{
  "n_experts": 16,
  "router_noise": 0.1,
  "num_key_value_heads": 1,
  "init": "normal",
  "optimizer": "adamw",
  "beta2": 0.99,
  "warmup_steps": 459
}
Below are experts of layer 4 (counted from 0) of a mixture-of-experts language model. Rows are named gate (a neuron's input weights, with its number), up (a neuron's input weights, with its number), down (a neuron's output weights, with its number) and show model dimensions 0-127. Each number is 128 + 32 x the weight over its row's rms, rounded and kept within 0 to 255.
Before each expert's rows: "gets" lists some tokens that make up at least twice as much of what it gets as of all text; "comes before" lists some tokens at least twice as common just after its tokens as in all text. This comes from a sample of Wikipedia text that the model never trained on. Tokens count by the router's weight.

# expert 15
gets: "0", "1", "9", " ", "2", "5"
comes before: "0", "1", "9", "2", "8", "4"
gate23 [131  93 153  67  88 124 170 102  87 103 141  44 139 105 152  91 127 130 155 101  79 163  97 175 110 129 101 147 137 130 177 133  65 148  98  79 133 138 160  87 136 157 117  74 145 152 103  54 136 147 142  90  93 119 142 169 141 103 114 132 113 114 148 160 109 165 184 114  85 116 145 186 171 162 178  99 186 162  48 101  81 128 144  99 114 119 113 124 184 146 161 134 147 145 118 170  86 150 121  94 137  51 103 137  77 146 100  95 134  80 117 116  89 137  91 134 139 116 126 109 118 187 114 112 103 123 145 169]
up23 [ 95 133 108 181 157 126 122 205 171 158  99 139 158 107  83 183 166 161  96 135 177  79 122 146 107 174 143  91 120  77  83 131 160 115 165 159  71 196 144 135 134 163 137 158 108  82 141 122  95  88 145 168 176 144  99 134 151 139 116  95 152  96 119 159  80 127  69 166 156 123 123 113  96  46 110 114  84  63 149  67 137 136 129 170 109 107 106 114 109  85 120  90 136 131 101 131 177 125 142 150 159 163 113  95 129 148 102 124 102 156 111 111 162 108 168 136 111 116  71 176  84 103 141  83 116 161 107  73]
down23 [132 137  77 124 108 213 132 104 140 123 185 150 149  84 125 156 154 113 111 167 111  79 168 161 104 117 143 141 149 103 162 115 152 149 130 134 106 219 109 165  80 134 147 137 135 133  98 157  90  90 114 173  98  60 117 151 131 106 162 154 144 162 139 148 107 141 107  98 102 140 171 132  84 133 188 142 119 166 117  71  65  66 212 175 126 160  87 112 119  83 105 189 143 160 128 145 113 110 142 154 163 152 137 109 110 207 105  87 129 104 101 152 110 129 101 122 121 141  87 122 131 166  51 120 127 110  91 123]
gate24 [ 80  93  99  98 162 111 117 104 132 134  99  99 152 156 152 107 144 150  77 109 119 142 124 185 122 174 161 148 129 180 125 118 142 151  77  96 167 144 118  32  85  92 138 160 145 193  87 188 102 164 184 121 109 159 166 140 130 144 116 123 114  65 171 152 116 112 138  98 136 156 144 103 133 168 145 137  68 153 105 176 125 119 152 189  91 159 122 115 163 133 165  95 123 122 153 140  74 111 137 180 145 128 124 143 128  87  75 101 110 131  52 176 119 171  94  66 137 174 167 121 124 140 105  86 171 124  87 157]
up24 [168 143 129  94 134 189 143 139 140 130 111 150 130 109 142 181 123 125 150 135 133 116  74  84 101  93 146 136 129 119 115 161 156 152 162 134 160  98 139 151 174 125 143 124 120 115 121  94  81 139 156 118 130 172 167 108 136 162 123 103 165 168 111  61 106 189 123  87 141 140 179 162 116 112 119 121 121 100  94  75 140 101 126 168  45 150 214 152 166 166  76 119 125 122  83 183 145  64 148  67  72 183 119 220  90 163 144 133 116 185 145 170 109 114 130 105 134 141 134 139 181 154 123 115 132  88 173 154]
down24 [172 135 171 136 139 171 100 185 151 155 108 116 128 142 118 183 125 117 172  94 129 125 120  96 139 142  92 155 116  87 183 144  30 164 187  79 192 121 173 108 168 194 108  88 124 151 133 175 122 124 103 153 159 144 186 156 117 138 169 156 153 223 131  95 111 115 158  90 119 134 117 108 120 113 130 108 112 128 109 176 175 112 127 112 135 153 166 102 110 110 128 100 217 138 150  94 144 133 129 164 160 115  97  92  88 106 162 106 152  69 114 198 111 129 104 105 193 125 122 123 131 110 142 129 133 163 101 151]

# expert 10
gets: " of", " in", "-", " and", " |", ":"
comes before: " ", " the", " a", " S", " M", " A"
gate14 [130 148 114 148 105 123  43  64 125 185 158 120  83 135 166 141 127 127 162  76 167 143 183  82 113 177  84 112 129 141 168 162 103 104 101 121 140  89 131 137 109 142 151  73  61 130  61 108 132 140 119  92 106 142  75 115 113 215 108  75 109  94 140 100 125 171 114 101 138 122 138 177 150  69 135 107 165 133 157  90  94 109 148 194 125 147 113 147 151 152  66  99 101 150 185 122 193 107 118 137 119 101 113 132 132 133  91 110 147 123 129 138 135 126 125  92 115  98 117 157  66 148  49 167 107 100 149 131]
up14 [ 87  47 147 108 128  63 101  95 112 132 159 119 118 138  94 107 103 163 161 107 116 221 118 160 116 127 142 160 144 136  74 136 166 129 162  86 142 134 173 137 117  90 168 145 120 206 113 171 113 189 180 157 140 139 116 173 168  74 145 106 103 157 163 169 149 118 169 130 106 139 119 158 124 144 117 173 142  82 122 146 158  96 120 101  74 124 138 129 141 132 142 112 187 149  73 104 166 207 100 151 126  66 124 143 186 153 109  99  92 139 171 179  98 155 131 120 117 117 179 114 112 184 145 149 126 119  93 126]
down14 [166 156 161  90 166 119  70 174 115 136  90  89 125 128 150 135 112 154  69  24 110 113 119 168  83 131 157 133 107 118  71  99 156  87 155 128  95 205 157 107 101  75 132 120 125  94 102 160 146 201 167 141 125 129  99 128 171  75 179  86 127 197 122 183 124 139 120 151  97 178 118  65  92 103  74 128 131  95 133 180 148 133 143 139 127  61 125 116 145 121 121 119 158 105 134  90 115  81 102 138 135 139 162 114 169 100 105 114 169  87 101 100 108 145 143 160 113 100 148 138 135 149 141 143 148 187 122 156]
gate15 [133 178 138 115 114 148 121 166 112 153 184 110 134  97 154 159 137 129 111 142 197 153 122 126  94 125 127  96 147  82  99 114 149 112  86  91 173 187 179 130 138  81 105 161 139  48  32 110  91  50 133 144 127 104 139 115  99 134 182 144 165 144 140 144 127 122 147 116 102 131 186  78 110 102  99  70  92 160 101 117 120  69 128 145 130 101 108 145 119 161 165 130 110 134  99 152  92 155 109 161 144 186  92 164 138  78  96 104 181  65 120 115 133 202 120 109 174 102 103 103 132  87 102 152 109  99 147 147]
up15 [167 116 156 213 115  92 125 148 103  86  92 133 194 158 118 105 115 139  87 175  85  86 118 124 172 143 126 185 110 136 107  86  92 125 169 167 164 103  96 175 139 100 132  78 105 135  92 125 144 112 150  94 150 103 157 139  99 154 172  79 143 202 166 164 157 181 137 174  92 103 158  97 128 141 158 138 145 105 130 174 180 112 125 160 102 123 122 102 145  63  72 110  91 129 151  75 123  92 122 137 150 155 127 159 145 165 109 136 176 145 118 143 144 113 180 113 177 158 133 114 144 137 121 206 190  97  87 130]
down15 [155 109 132  99 196  61 117 108 142 122 177 196 115  93 109 103 155  81 152 102 120 129  75 159 137 156 170 126 155 115  74 112 151 144 114 156  87 150 123 159 100 140 170 135  94 110  80  86 167 137 149 123  83 119 134 106 137 100 102 117  95 163 137 198  75 113 114 165 111 111 141 159  79  90 133 103 126 123 145 100 101 114 141  89 173  97 138  80  86 137 108 128 165 178 100 156 182 133 148  75  54 115  95 124 110 188 187 150  45  98 113 125 114 129 137 161 163 171 151 105 164 125 155 175 144 137 165 142]

# expert 0
gets: "\n", "ation", "ing", "'", " that", "er"
comes before: "|", "s", " of", "\n", "\"", " was"
gate15 [122  99 166  92  58 173  98 182  99 138 132 110 152  99 112 142  85 140 132 156  94 120 116 117 142 107 131 103 161  69 145  99 116 152 118 112 164 174 137 146 151  89  96 168 170  74 107 119 137 166  80 135 118 118 181 175 115 140 165  87 133 117 184 107  69 115 169 176 151 118 192 124 125 111 111  53 153 149 111 117  67 119 103 145 150 120 132 127 152 179 196 131 118 117  97 142  85 132  57  89  70 186  77 152 167 156 129 105 140 129  86 131 170 156 114 155 136  86  84 100 169  89 139  96 155 140 101 124]
up15 [155 129  81 139 101 124  77 130  94  69  40 123 212 185 146  57 103 116  71 165 106  85 188 113 130 165 108 176 140 150  77 140  86 122 160 155 154 126 100 141 116 153  93 125 130 136 113 137 135 121 122  99 122 138 114 186  80 185 181 101 138 186 114 125 163 131 117 103 114 104 111  79 143 146 139 142 130 133 130 206 146 144 157 149 148 133 140 126 176  77  71 139 121 121 107 103 134  73 130 123 179 130 126 120 153 102 113 137 156 153 161 125 130 131 154 103 168 171 167 100  99  92 105 200 180 107 114 127]
down15 [185  94 130 124 163  83  92  99 151 176 137 153  90 111 110  48 168 136 178 126 186 121 118  78 180 161 131 108 166 108 134 150 181 150 126 118 125 162 107 113 114 144 145  88 129 155  92 129 138 187 189 172  80 162 151 189  79  80 172  93 115 113 121 179 132 112  89 166  71 131 112 141 130 114 172 128  46 132 140  89  88 124 131 111 136  93 128 128 109  98 126 132 106  91  83 118 118 157 145  74  75 156 116  87 114 145 112 186 121 175 112 170 100  77  98 148 112  92 177 117 117 135 122 120 160 134 108 157]
gate16 [121 140  65 141 172 136  98 134 139 120 135  94 155 223 128 134 170  77 178 145 120 103  85 157  94 115 107 126 135  94 113  83 112  62 160 172 100 168  87 145 154 121  93 170 131 108  86 106 106 119 136 136 163 101  93 154 176 106 185  75 127  78 107 135 126 116  87 140 129  97 163 140 133 168 138 136 159 105 151 153 141  76 108 143 167 159  92 126 139 108 162 149  43  95 102 178 151 101 170 195 102 175 123  97 153 153 121  99 153 110 122 129 167  77 118 121 145 105 118 171 131 117 126 159  65 125 137  51]
up16 [105 144  91 116 172 100 162  87 184 127 143  85 170 194 173 118 128  91 117 129  92 159 151 158 105 105 170  79 165 133  86  87 111  87 150 111 148 144 121 129 109  78 114 158 110 151  89 155 131 155 190 152 153 100 165 136 101 137 168  93  61 153  71 133 149 132 119 100  74 152 127 129 120 118 148 182  95 138 172 161 137 109  60 134 114 116 149 128 153 141  83 137 134  98 111 164  95 121 147 181 130 123 132 129 217 145 151 135 165  72  94  77 159  87 136 153 106 174 132 155 157  78 163 136  92  69 122  77]
down16 [130  93 106 112 164 168 128  96 106 174 140 101 131  99 179  78 149  86 129 129 125 150  99 156 117 140 159 155 157 169 156 158  89 103 101 135 170  79  87 144 113 146 103 131 131 154 129 108 157  80 114 128 136 169 134 140 165 219 165  83  97 163 130 144 160 120 218 116  97 142  94 107 123 107 143 181 102 161 133 139 107 102  62  95  97 202 124 125 121 177 137  82 163 190 146 190 106 170 126  96 120  99  75 129 127  90 200 152 139  48 141 154 114  82 153 143 125 125 154 107 136 147 132 161 132 112  93 135]

# expert 12
gets: "ed", ",", "1", "ing", "0", "\""
comes before: ",", ".", " in", " to", " and", " the"
gate23 [131 140 169 133 128 152 146 104  49 132 150  80 125 104 210 121 125 113  94  88  83 132 119 116 103 183  83 144 115 126 161 146 106 120 110 105 137 169 134  66 154 148 111  71  96 163 105  57 133 169 111 144 121 124 139 143 137 104 164 154 154 161 155 117 124 113 154 144 109 133 100 204 158 168 193 152 144 173 120 155 124 125 168 131 169 165 161 146 127 168 135 113 117 160 119 202 106 126 154  98 128  90 142  95  70 145  73 110 168  91 161  84  31 132  92 108 120 136 122 114  86 179 106 155 159 155 151 159]
up23 [ 76 101 127 151 127 129  83 144 199 154 108 132 140 132  83 110 174 170 116 123 132  81 169 162  75 181 117 117 133 103 137  90 169  76 168 160 103 146 163 171 102 155 143 152 194  85 106 149 113 103 162 135 189 136 140 111 195 150 135  97  78 130 135 171 111 130  40 147 133  74 118  97 128  88 138 124 123 102 101 128 104 130 138  93 169 101  96 140 137  87 123 121 176 147 111  98 165  81  85 177 129 174 119  92 122 164 114 116  96 168 135 106 140 104 209 110 115 116  69 151 122  98 174 112 100 133  79 104]
down23 [ 88 178 114 142 154 137 105 101 152 117 144 128 130 113 150 118 133 145  79 133  73  92 132 169  69 124 117 132 134  86 152 111 114 128 147 152  97 160 144 118 144 165 143 113 113  92 115 113 150  97 106 173 163  79 147 111 171  88 104 114  81 159 142 133 133 103 141 146  99  92 167 124  92 106 178 115 159 139  65 130 108 128 207 109 147 124  54 129 134 134  60 149 140 163 102 119  82 153 106 231 127 189 125  96  57 165 103  62  91 115 126 153  93 163 135 115 150 125 119 165  96 213 160 147 127 151  78 137]
gate24 [ 82  96 106 142 162 157 113  98 135 119 125 165 106 148 145 191 154 147 103 134 164  93 180 200 108 183 118 140 133 128 176 108 146 148 126 126 151 128  70  66 110 154 110 175 125 191 105 170 114 144 169 141 182 113 139 179 111 102  98 134 147  75 145 112 107 139  94 109 170 127  87 105 105 192 147 158 101 162 113 199 111 148 151 162  87 116 146 140 190 129 109  97  95 118 131 104 129 122  94 162 151 149  64 134 111 126  92  95 150  81  86 176 158 139  83 128 124 155 178 133 173 150 115  45 117 110  79  96]
up24 [103 125  84 133 134 177 148 243 112  75 101 149 172  91 110 118 100 109 138 130 156 157 115 131 129 138 169 147 111  89  91  83 136 174 102  82 189 125 140 196 140  94 129 205 178 120 179 147 107 136 135 171 166 141 149 139 146  95 120 118 138 112 148  76 120 158 107 117 154 185 151 152 120 158  72 120 132 134 132 115  75 127 141 113  74 125 165 139 170 158 134 108 159 154  54 155 175  73 126 139  83 169 114 140  87 178 107 118 125 154 143 168 118 133 127  87 135 148 116  82 134  92 124  70  86 110 127 155]
down24 [ 57 154 154 132 106 158 144  86 101  85  60  86 103 153 158 200 114 140 153 124 156  68 102 176 114 118  90 157 156 107 158 169 111 134 108 136 128 119 123 116 110 130 143 101 139 142 165 126 142 173  61 133 155 156 161  92  92 116 138 129 208 154  99 128 137 163 166  67 179 149 152  92 126 119 170  49 117 129 136 148  63  69 145  62 131 133 181  90 159 152 161 111 136 103 117 140 128 131 119 126 109 147 110 167 128  95  94 141 149 106 173 181 129  83 138 111 169 100 198 136 141 123 123 110 159 168 110  90]

# expert 1
gets: " ", " (", ",", " in", "9", " a"
comes before: "1", "2", "3", "4", "5", "7"
gate23 [184 125 128  64  86 171 146 132  69  99 133  74  94 108 178 131 134 138 114 101 105 157  70 116 139 149 103 131 124 142 151 138  99 130  97 175 174 157 116 134 125 158 119  89  78 125 111  45 146 140 141 145  92 140 125 130 146 116 143 115  84 158 169 131 115 125 165 124 101 105 119 197 116 160 182 138 130 149  76  97  92 138 185 136 134 127 121 122 173 157 134 161  52 150  83 182  82  84 182  45  96  91  91 139  71 130  77  99 129 105 101 129  63 108 136 122 127 106 131  88 108 179 147 146 123 140 130 161]
up23 [ 97 121 141 149 137  87 111 148 188 127 147 136 149 131  58 140 163 101 116 116 144  98 156 162  77 171 148 131 145 102 106 131 134  94 208 174  70 160 193 126 135  96 135 116 190 135 153 184  84  91 160 172 190 151  86  96 181 125 159 155 126 109 123 148 126 103  71 158 126  89 107  74 130  90  80 109  99  64 130  97 108 103 126 100 118 132  79 166  94  82 110  91 162 110 153 101 179 122 116 186 127 157  93 111 121 120 102 109 141 153 151 106 158 120 186 105  96 140  77 177 111  86 109 133 130 136 108  95]
down23 [ 49 137 130 125 121 164 106 121 159  77 198 141 121 107 174 130 100 148  91 152 136  94 140 130 113 126 155 147 173 110 136  65 125 139 162 155 120 167 157 139 137 153 162 130 136 164 121 128 116  86  84 152 118  84 115 155 118 104 159 174 114 105 133 170 119  52  97 138 104 167 112  86 140 138 112 179 117 150  94  64  70  91 132 190  92 139  66 163  69 119 112 216  94 183 102 133 107 149 120 184 164 151 132 123  53 163 137 141 174 126 152 127 123 106 144  88 126 135 104 155 113 137 103 180  91  90 129 107]
gate24 [108 118 158 148 168 110 100 115 115 111  75 167 156 149 117 148 106 118 108 117 141  70 159 198 147 151 148 182 151 159 167 145 108 136 135 109 126 115 116  92 106  97 126 139  84 127 145 164 116 148 143 110 144 135 165 134 134 116  97 157 101  53 162 170  99 156 122 119 186 153 131  73 147 150 113 161 138 116 115 150  71  80 186 160  94 158  98 137 171 173 188  89 120 117 153 165  68 110 107 193 135 122 142 123 160 164  74  87 134  71 115 158 131 142  69 112 114 121 156 137 121 113  96  58 190  87  49 101]
up24 [123 171  96  78 158 199  86 162 135 116  84 125 144  79 100 163 155 144 148 117 144  87  78 108 144 149 132 145 140  71 136  64 148 126 127 139 161  87 135 251 133 161 129 137 171 123 114 150 116 114 139 145 142 134 136 112 154 156 153 113 132 167 147 108 125 137 111 150 145 159 194 172  72  98  86 101 166 148 159 173 143  72 144 163 110 155 147 117 183 162 108 137 133 141  95 181 167  72 123 104 124 194 124 149 107 109 143 133 120 183 155 129 144 106 191 110 138 125 193  99 198 126 119  99 136 129 112 151]
down24 [ 88 145 150 187 117 126 122 147 129  93  91  76 164 101 136 181 181  81 161 123 162  76 128  83 128 141 146 144 143 131 112 100 132 129  86 117  90 107 116 128 162  83  80  44 145 143 144 119 150  74  77 203 131 145 191 105 172 139 131 103 218 135 144  99 137 134 143 100 118 108 170  88 133 120 125  59 130 112 158 186 115  85 110 129 108 163 134  96 158 142 103 126 153 101 151  88 159 100  76 159 113  90  71 122 143 120 120 191 167 126 136 127  78  91 168 168 130  98 110 116 141 157  87 124 141 124 154  86]

# expert 11
gets: "\n", " ", ".", " |", " (", "|"
comes before: "\n", "|", "-", "1", "2", "=="
gate15 [140 167 170 124 106 233 134 175 119 178 114 114 127 146 151 158  62  63 141 128 142 146  76 123 154  96 115 138 172 103 129 131 130 122 107 101 148 161 152  89 163 127 102 165 187 109 122 135  81 120 118 125 169  92 145 120 137 110 167  94 138  75 116  70 143 105 157 140 131 119 145  56 136 122 121  73 101 156  93 115 146  59  90 132 166 177  91 151 157 181 115 127 104 145 105 160  96 147 139 101 137 169 101 133 101 130 127 126 142  34 109 125 134 223  94 129 109 132  84  77 117  98 100 104 128 123 104 137]
up15 [139 116 110 187 101 106 118 138  93 106  75 121 221 149 143  73 121 173 107 159 101 103 136 141 109 151 126 163 126 131  97 126  99 107 143 152 173 146 107 188  99 124 107 133  72 106  95  97 157 149 169 114 126 124 138 184  93 185 163 126 139 197 103 115 119 154 122 114 102  94 118 147 126 138 195 137 150 142 136 141 154 139 198 155  93 108 178 117 144  74 140 114 123 156 164  76 120 112 107 107 105 167 132 151 147 134 122 126 168 198 175 128 172 118 140 119 214 130 139 109 112 136 102 176 241 126 104 132]
down15 [ 89 148 156 145 103  87 114  89 180 158 188 137  85  82 149  71 149 121 165 162 111 101 129 158 140 129 157  65 146 127 139 144 152 148  84 175 150 149 103 102  89 149 121  89  84 110  57  96 138  87 107  96  77 133  94 166 150 149 132  89 147 128 119 164 153 117 103 163 125 162 189 168 126  57 136  84 115 158 175  73 107 143 120 112 157 123 129 169 110  69  68 161 141 108 108 141 163 152 128 129  94 158 144 121 126 115 147 159 110 149 125 198 112  98 160  32 105 140 123 159 121 185 100 106  93 123 149 143]
gate16 [118 163  93 115 123 170 143 137 174 139 161 123 144 188 133 175 169  66 122  79 115  66  72 115  81 141 123 100 133  92 169  59 136  95 133 126  96 200  92 179 154 176  82 114 102 155 145 130 109 104 133 128 122  93 110 120 147 122 127  95 131  59 118 119 101 126 145 137  86 102 169 171 127 165 127 118 148 120 156  78 182  83  84 147 194 152 173 123 104 120 139 154 116 136  78 117 168 111 160 193  56 145 183 110 166 164 108 120 123 128 135 121 131 133 121 106 171  99 157 157 134  60 113  85  96 147 135 109]
up16 [128 121 108 145 149 135 129  99 198  84 175 145 162  97 106 106 174 117 105 162 135 185 158 158 114 150 153 119 124 132 148 108 124 125 167 117 131 149 142 121 125  95  80 175 145 129 133 188  78 154 151 148  67  73 172 110 166 118 142  68 117 191  83 171 173 175 101 103  99 147 127 177  76 154 163 173 103 156 134 154 204 129 139 165  77  84 106 131 113 134  60 139 102 136 144 130 109 107 102  76 107 132  78 142 169 162 153 139  85  90 119 100 117  81 169 133 157 139 100 119 154 172 190  87 128 101 106 111]
down16 [155 177 123 107  90 137 122  69 108 135 127  67 171 124 172 127 109  99 136 145 145 121 184 151 157 116  96  99 147 161 125 134 158  92 105 151 155 134 194 129 112 162 149 132 123 130 149 173 149 134 187 165 138 136 114 137 122 179 135 108  72 170  77  82 172 149 158 121 163 164 131 163 110 137 160 122 116 197 133 176 147 154 107 120  93 154 135 155  97 151 166 137 217 174 111 109 141 163 151  84 192 114  59 180 123  97  99 193 102  96  99 187 121 105 151 112 181 121 128 106  96 171 139 140 126 153  82  95]